From a checkpoint of a small mixture-of-experts model trained on Wikipedia.
Size: 9 layers, width 160.
Training: a variant of SOAP for the experts, 256M tokens, 7813 steps.
Below are experts of layer 3 (counted from 0) of a mixture-of-experts language model. Rows are named router (the router's row for the expert), gate (a neuron's input weights, with its number), up (a neuron's input weights, with its number) and show model dimensions 0-79. Each number is 128 + 32 x the weight over its row's rms, rounded and kept within 0 to 255.
After each expert's rows: a language model's description of what the expert responds to. This comes from a sample of Wikipedia text that the model never trained on.

# expert 21
router [172 135  85  87 163  88 102 125 143  86 124  84 123 138 102 144  20 125 133 136 162 151 135 115 178 121 139 147 191 115 171 155 133 148 108 176 194 177  61 167 157 100 105 126 126 158 114 164 140  96 126 105 127 140 110 113 129 172  91 158  98 163 124 131  87 130 163 108  87 123 127 140 106 168  96 125 154 101 171 130]
gate0 [158 104 125 119 130 124 104 205  50  83  85 141 133 166 144 166 153  62 138 165 103 105 144 155 156  92 177 111 140 132 110 172 107  73 120 146 102 134 110 128 117 148 130 110 171 181 178 117 135  81  75 124  39 133 111 112 157 151 112 124  60  65 114 178 107 168  75 116 163 126 122  92 124 128 143 120 107 131 135 125]
up0 [124 111 176 172 106 145 125 145  72 123  97 168  91 127  81 119 126 107 198 110 119 130  90 176  70  98 147 128  84 194 127 151 150 178  65  97 116 137 117  81 148  93 118 101 135  70 170 161 118 189 126 125 201 147  96 157 128 137 120 101 124  93 118 153 107 108 156 110 114 108  93  73 105  93 139 101 111 151 134 156]
It responds to: Auxiliary and copular verbs. Forms of be and have after a subject or relative pronoun, such as was, is, were, been, also not.

# expert 7
router [103  74 105 132 208 121 102 175 141 110 138  79 141 122  89 170  79 121 159 135 123 133 128 121 150  97 165 206 160 119 129 155 167  95  95 190 151 238 116 150  93 144 164 135  94 127 144 158 151  88 108 118 125 161 111 120 150 128  90 119 190 184 151 137 125 100 154 135 111 137 118 124 116 138 150 101 142 147 162 118]
gate0 [ 86 123 105 115 194 137 158 137  98 155 162 156 145 106 179 154  98  98 125 142 125 173  97 128 157 175  94 156 174 166  82  60  72 103 170 130 114 174 155 150 119 141 115 163 109 124  96 117  89 187 164  64  59 134 129 196 147  90 123 150 151  74 145 130 138  85 124 114 155 177 109 165 130 127 151 113 107  99 152 139]
up0 [121 141 134 116 202  78 132 124 134 142 184 173 139 150 111 169  79 155 140 143  96 106  78 177 131 146 146 131 172 122 158 152 136 159 145 160 131  75 124  92 143  82  92 147 123 138 130 179  85 144 117 119 142 156 164  89 222  60  75 132 144  87  99  90 142 151 120 137 151  59 119 136 112 172 108 149 116  95 229 165]
It responds to: Taxonomy infobox structure. Dashes, colons and line breaks in scientific classification lists, plus taxon words like Genus, Phylum, Animalia, idae, ensis.

# expert 9
router [178 125 106  95 146 117  91 133 123 150 141 136 171  88  78 157  88  83 150 117 150 187 118 149 173 109 124 161 153 155 107 162 138 120  94 181 141 180  90 158 136 148 101 159 143 140 159 181 145 106  70 133 110 134 153  83 116 177 103 181 153 154 148 162 110 180 135 103 126  86 196 118  75 137 129 133 144 115 161 153]
gate0 [149 113 158 152 104  90 120 108  99 144 122  77 160 114 124 168 158 150 183 150 109 158 168 115 141 144 105 145  95 101 111 112 130 157 116 225  76 164 104  85 144 118  74  83  76 193  61  98 128 124 100 122  86 159 145 139 142 122 147 126 131 142 146 120 148 182 126 119 185  92  64 156 124 163  88 131 100 148 168 128]
up0 [137 103 113 158 157  78 156  83 177 178 145  61 128 152  96 155 142 147  83  83 145 187 143  52 175 113 148 123  91  99 171 112 117 176 106 189 103 136 147  70 120 136 132 127 103 159 116 159 145 100 113 120  65 167 139  65 162 118  95 150 129 154 121 112 152 136 107 102 108 100 123  91 123 149 120 138  24 127 148 130]
It responds to: Digit zero and years. Single digits, mostly 0 and 9, inside years and numbers like 2018, 1996, 0.108, plus number words like hundred, six.

# expert 20
router [ 99 140 131 105 125  66 121 115 138 109 139  86 150 148  95 159  73 133 152 140 168 151 112 104 120  79 133 190 182 114  82 122 199 113 109 171 159 167 111 209 158  76 154 117 120 165 170 135 166 122 115  74 116 174 145  94 142 196 126 156 125 128 100 131  84 118 162 123 116 120 127 117 107 125 133 131 137  80 204 145]
gate0 [151 139 138 141 111 113 138 142 137 120 146  87 151 132 151 138 122 112 153 152  86 146  95 158 171  19 138 129  94  81 133 135 137 182 149 156 110 113 118 157 133 126 141 120  95 152 152 164 159 160 130 235 134 148 150 143 132 152 147  81 122  89  93 135  64  95 116 155 115  75 121 185  85 136 112 111  75 106 207 112]
up0 [103 190 145 128 173 164  94 139 206 116 116 142 146  91  57 200 112 126  87  83  50  76 126 133 177 157  93 114  72 117  38 127  96 166 100  87 103  90 122  81 144 131 177 187 132 119 132 173 104 154 107 109  97 107 128 127 143 136 118 119 127 130 130 104 108 120  71 106 131 162 102 127 100 107 143 134  98 117 127 119]
It responds to: Line breaks. Line-break tokens ending sentences, infobox lines, table rows and headings, plus some heading markers like == and ===.

# expert 11
router [127 148 124  99 154 120  69 203 146 153  77 137 151 140 127 141  86 122 144 102 118 167 112 107 166  76 103 137 167 137 141 146 196 119 117 161 181 179 112 185 166 112 143 156 117 129 141 154 116 129  90 124 145 157 131  96 153 190  72 129 132 182 147 159 104 149 155  82  99  80 146 122 122 163 122 112 129 141 133 120]
gate0 [131 145  83  42  94 137 114 135 137 153  96 125 117 124 118 144 172 132 133 129 149 179 167 127 211 156 148 189 165 115 102  75 116 157 136 114 135 107 124  80 139 117 108 158 180 112 111 102 130 180 144  98 166 100 142 141  77 115  56 108 169 111  59 115 123 167 145  96  92 179 118 136 133 138 113  85 161 161 107 147]
up0 [146 150 118 113 114 166 106 116 130 142 114  94  70 176  93 123 153 124 127  82 116 138 174 143 119 141 187 129  64 141 131 175 137 151  99 195 127 182 148 129 124 166 175  81 115 160 143 212 197 164 135 144 106 133 137 130 116  88 135 104 102 111  77 153 158 177 166 126 158  91  99 130 160 192 112 141 108  81 169 143]
It responds to: Table cells and months. Leading space of numeric cells in sports statistics tables, plus month names in dates, such as September, July, April.

# expert 4
router [ 96 142 112  64 117  55 108 124 149  95 125  71 115 150 124 162  37 123 148 117 140 159  94 104 152  67 106 172 163 121 118 157 165 113  86 124 204 205  96 149 126  73 140 118 116 126 107 132 170 156 101 132 112 135 144 130 155 196  69 140 180 141 109 166  80 153 123 104  80  89 154 134  89 160  97 114 113  99 154 146]
gate0 [122 152 151 132 185 130  15 143  57  81 147 120 152 153 113 115 172 180 151 204 144 136 103 143  90 119 177 173 106 121 133 156 116 130 120 119 121 120  72 123 122 139 122 163  91 130 157 116 100 150 138 120  67 148 118 126 113 146 109 186 114 161 104 152 199 131 119 102  95 147  60 122 150  93 153 130 105 142 178 155]
up0 [146 155 109 157  91 155 151 165 149 123 147  69 137 152 132 142 162 100 101 138 128 178 133 120  96 114 114 101 102 122 153 142 156 109 158 140 162 144 173 118 100 149 125 114 152 120 149 171  84 156 163 147 156 134 150  98  68 204  75 117 147 112 110 199 116 154 144 212 183 158 112  74 123 167  96 158 104 110 149 108]
It responds to: Commas, closing punctuation. Commas after names, dates and clauses, plus closing parentheses and quotes, e.g. May 1, 1775; Huey Lewis, singer; sing"),.

# expert 12
router [102 125 119 109 161  85  95 145 132 122  95 123 137 144  91 141 103 103 135 134 146 149 139 118 166  78 105 159 202 163 144 173 148 129  78 159 160 197 101 145 141 110 116 115 106 114 176 147 116  94  82 149 116  93 132 129  86 192  87 132 186 174 162 154 151 143  99 153 121 131 175 136  93 176 106 135 116 123 161 139]
gate0 [150 136 131 138 137  75 157  96 195 127 134  96  95 155 127 127 155  94 120  89 129  83 120 136 120  96  91 136 201 164 163 154 195   0  98 125 184 159 135 159  94 114 167  97 153 172 154 113 111 126 141  64 136 152 123 134 108 107 111 109 170 135 154 164  85 112  75 129 122 101 140 173 166 127  74 125 152 130 113 128]
up0 [129 123 127 125 155 136 132  86 112 158  98 139 117 132 100 124 124 123 116  76  81 129 117 143 109 151 108  97 155  70 153 162 156  88  97 131 135  90 129 121  89 106 149 142 121 131 114 133 151  71 155 123 168 156 139  85 150 133 128 125 108 154 141 175  79 123 126 100 103 126 182 139 158 139 125  95 121  67 117 104]
It responds to: Adjective suffixes, Japanese kana. Derivational suffixes like -ic, -ical, -ist, -ity, plus Japanese katakana and other non-Latin bytes in titles, e.g. hieroglyphic, ポ.

# expert 16
router [125 124 107  86 155 111  81 125 152 115 122 120 144 119 102 160  33 150 140 123 183 169 109 130 127 103  72 175 137 127 176 159 147 130 131 203 141 155 116 146 199 132 146 121  96 124 156 170 155 108 130 128 115 144 101 124 107 145 105 167 139 135 151 162 140 104 158 114 104 143 184 141 132 154  90 133 134 132 180 169]
gate0 [114 114  83 130 127 156 105 168 129 127 150  68 147 149 120 176 103 124 138 140  60 147  97 122 108 116 125 146 101 133  61 129 156 121 157 138 104 183 129 211 105  76 150 111 128 147 108 105 130 153 185 135 195 210 209 187  97 102 154 129 142 129 110 118 103 144 120 123 172 131 159 119 155 205 128 121 138  86 103  98]
up0 [123  95 110 122 124 155 146  93 144 146 182 143 132 184 124 146 121 129 154 104  62 140 155  99 134  86 136 123 181 165 131  98 165 146 140 136 140 125 126 135 117 166 116 136 189  78 105 100 140  83 156  85 169 120  73 144 141 113 115 113 140 130 115 163 131 164 195 135  90 116 155 143 126 139 116 145 117 112 183 164]
It responds to: Section heading words. First word or piece of a line after a line break or ==, mostly section headings, e.g. Seeds, Career, History, Personal, Early.

# expert 14
router [118 127 115  95 135 108  97 145 134 112  94 113 131 127 122 162  74 149 146 120 127 138 100 135 162  96  92 141 141 141 125 166 175 147 103 181 148 194  40 125 122 130 177 181 138  97 186 135 149  80 110 141 149 145  94 104 130 196  77 116 157 141 112 138 120 110 128 130 131 116 139 138  90 121  90 116 104  73 150 144]
gate0 [ 85 184 132 131 159  97 106 146 122 149 117 103 104 114 150 109 141 160 138 210 114 142 151 169  98  82 100  60 130 158 125 162  97  92 106 161 120 143  93  66 109 105 124  99 137  88  79  58 121 154  82 158 129  73 144  94 116 126 175  94 113 143  71 118 110  96 152 154 127  89 108 135 138 191 184  88 126 112 157 112]
up0 [ 83 165 113 126  92 125 124 107 169 121 150 130 132 118 117 121 151 117 151 156 117 159 161 123 112 157 146  94 186 130 169 146 145 129  61 127 143  87 100  86 143 150  97 134 128  75 102 122 109 144  61  54 112 106 134 139 113  78 133 153 129 177  87 204  69  95 110  96  55  91  91 118 118 172  99 108 173 123 123 120]
It responds to: Apostrophes and title words. Apostrophes and possessive 's in contractions and possessives, plus title-case words in song and event names, e.g. People's, I'll, World.

# expert 6
router [168 149 123  73 184 105  65 123 135 131 122 114 121  93  82 170  78 179 118 124  80 152 107 127 121 103 125 178 170 150 154 145 113 139 124 154 206 146  67 145 176 120  99 171 120 107 143 136 101 139  87 155 108 114 129 122 142 183  74 150 137 123 152 145 153 104 140 121  86 111 108 161  91 159 127 132 121 117 169 100]
gate0 [170 134 152 135 143 161 147 103 167 119 121 153  91 135 136 143 149 172  88 214 133 170 133 144 124 137 107 116 133 118 149 181 103 120 137  87 130 119 157 153 173 133 137 140 154 159 141 124 103 144 108 172 101 122 142 206 111 143 128 147 120 106 169 169 141 119 115 128  84 111 169 168  87 119 169 185 172 139 162 165]
up0 [ 99 111 141 117 139 131 150 144 101 162 111 106 189 103 104 147 117 151  95 147 109 127 138 112 177 162 113 114 173 126  89 144 113 145  52 149 125 119 141 104  95 141 176 142 132 101 137  47 112  96 127 156 201 115 104 165 134 118 134 133 122 108  99 120  52 114 152 202 127 133 120 175 127 174 128 141 129 109 161  66]
It responds to: Participles, common adjectives. Past-participle endings and common modifiers after was/the/a, e.g. invaded, abbreviated, designated, first, known, released, used.

# expert 5
router [100 121 100  97 154  82  91 181 140 156  82 113 130 112  70 161  95  85 153 141 162 166 117 106 151 115 116 122 147 131 185 175 168 124 101 141 159 187 122 159 148 102  89 128  89 120 141 173 140 131  96 135 136 164 125  93 125 161 107 141 115 164 136 156 130 138 140  91  72 100 147 120  90 132 129 122 151 115 142 126]
gate0 [ 79 119 116 103 148  69 116 168 137 145 210 109 123 113  89  88 133 108 120  71 145 140 134 146 106 107 104 138 105 145 166 139  99  89  76 119 110 166 119 135 133 113 117 123  84 143 109 180 220 161  90 115 136  76 116 139 124  56 141 116 132 155 115  57 118  89 100  81  87  78 137 159  79 123 168 144 131 139 136  92]
up0 [121 130 165 130 103 135 127  58 144 142 129 148 102 135 157 158 114 142 140 151 118 119 142 147  68 133 154 124 135 111 140 138 148 103 117 125 149 139 173 173 142 122 113 228 117 178 194 166 121  89 132 133 183 143 175 192 156 147 110  94 164 161 141 175 132 175 148 133 129 129  94  96 198 118 160  75 106 152 137 195]
It responds to: Sports stats and names. Semicolons and cells in sports statistics lists and tables, plus name starts after commas or pipes, such as Alex, Santa, Olympic.

# expert 10
router [108 142 144 117 204  95 102 144 154 121 121 133 140 118 124 151  70  97 129 138 150 188 132 126 133 127 107 165 152 159 157 174 143 106 107 173 180 137  99 152 131 110 115 135 140 121 164 134 161 151 119 112 105 143 140  89 103 175 109 169 107 131 152 130 128 144 123 150 104  65 154 133 136 196  83 141 133 139 195 113]
gate0 [ 76 116 155 118 107 196 118  86 104  77 143  71 192 172 126 147  78 144 133  84 180 110  97  92 121 141 138 143  98 121 118  89 175  90 161  90 120 114 167 133 136 131 137 139 116 152 114 100 154 155 153 121  91 104 120 122 187 103 126 129 154 141 143 140 165  94  94  88 161 110 165 184 123 131 170 157 121  97 124 132]
up0 [152 184 157 136 130  99 125 121 127 127 101 150 117 180 146 149 182 170 154  95 161 133 134 119 114 146 153 153 133 129 161 136 104 122 187 137 110 138 150  57 171 131 146 120 139 145 135 149 202 116 110 176  64  95 118  64 134  72 206 118 143 134 116 151 177 111 104  70 112  80 144 120 146 139 141 116 129 127 118 196]
It responds to: Mid-word verb pieces. Word pieces completing verbs and plurals after short onsets, esp. verb stems, e.g. w-ear, w-ore, ret-ake, ent-ers, alle-les.

# expert 22
router [147 120 118 106 127 110 140 136 145 144  87  43 148 138 120 171  56 108 127 132 145 152 151 128 167 105 135 153 156 197 123 164 131 121  96 184 131 178  68 144 188 108 160 187 140 126 134 163 159 128 107 116 122 176 148 125 170 147  98 171 162 142 129 123 140 183 123  81 131  94 145 142 100 128  92 146 140 106 187 100]
gate0 [148 114 116 102 119 137  98 100 153  53 116  95 162 182 135 146 114  75  95 107 120 129 127  97 150 111  82 135 178 127 156 187 168  98 201 203 158 151 140 163 167  94 152 156 117 194 173 135 145 141  87 124 158 139 132 151 155 142 133 124  19  91 112 128  92 112  90 107 161 182 102 140 125  73 135 165 140 138 151 144]
up0 [ 81 155 123 178 181 153 134 157 223 124 203 146 107 110 140 114 162 187 111 108 138 141  99 128 115 139 142 108 140 119  99  97 143 148  88 105  82 136 103  90 117 157 135  85 129 116  56 189 118 102 180 101 111  86 122 150 108 102 148 116 146 134 134 121 166 172 155 139 100 180 108 148 118 163  77  67 162 104  87 117]
It responds to: South Asian, Middle Eastern name pieces. Short letter pieces inside names, often South Asian, Persian or Arabic, e.g. Rabbani, Dissanayake, Khan, Singh, Heywood.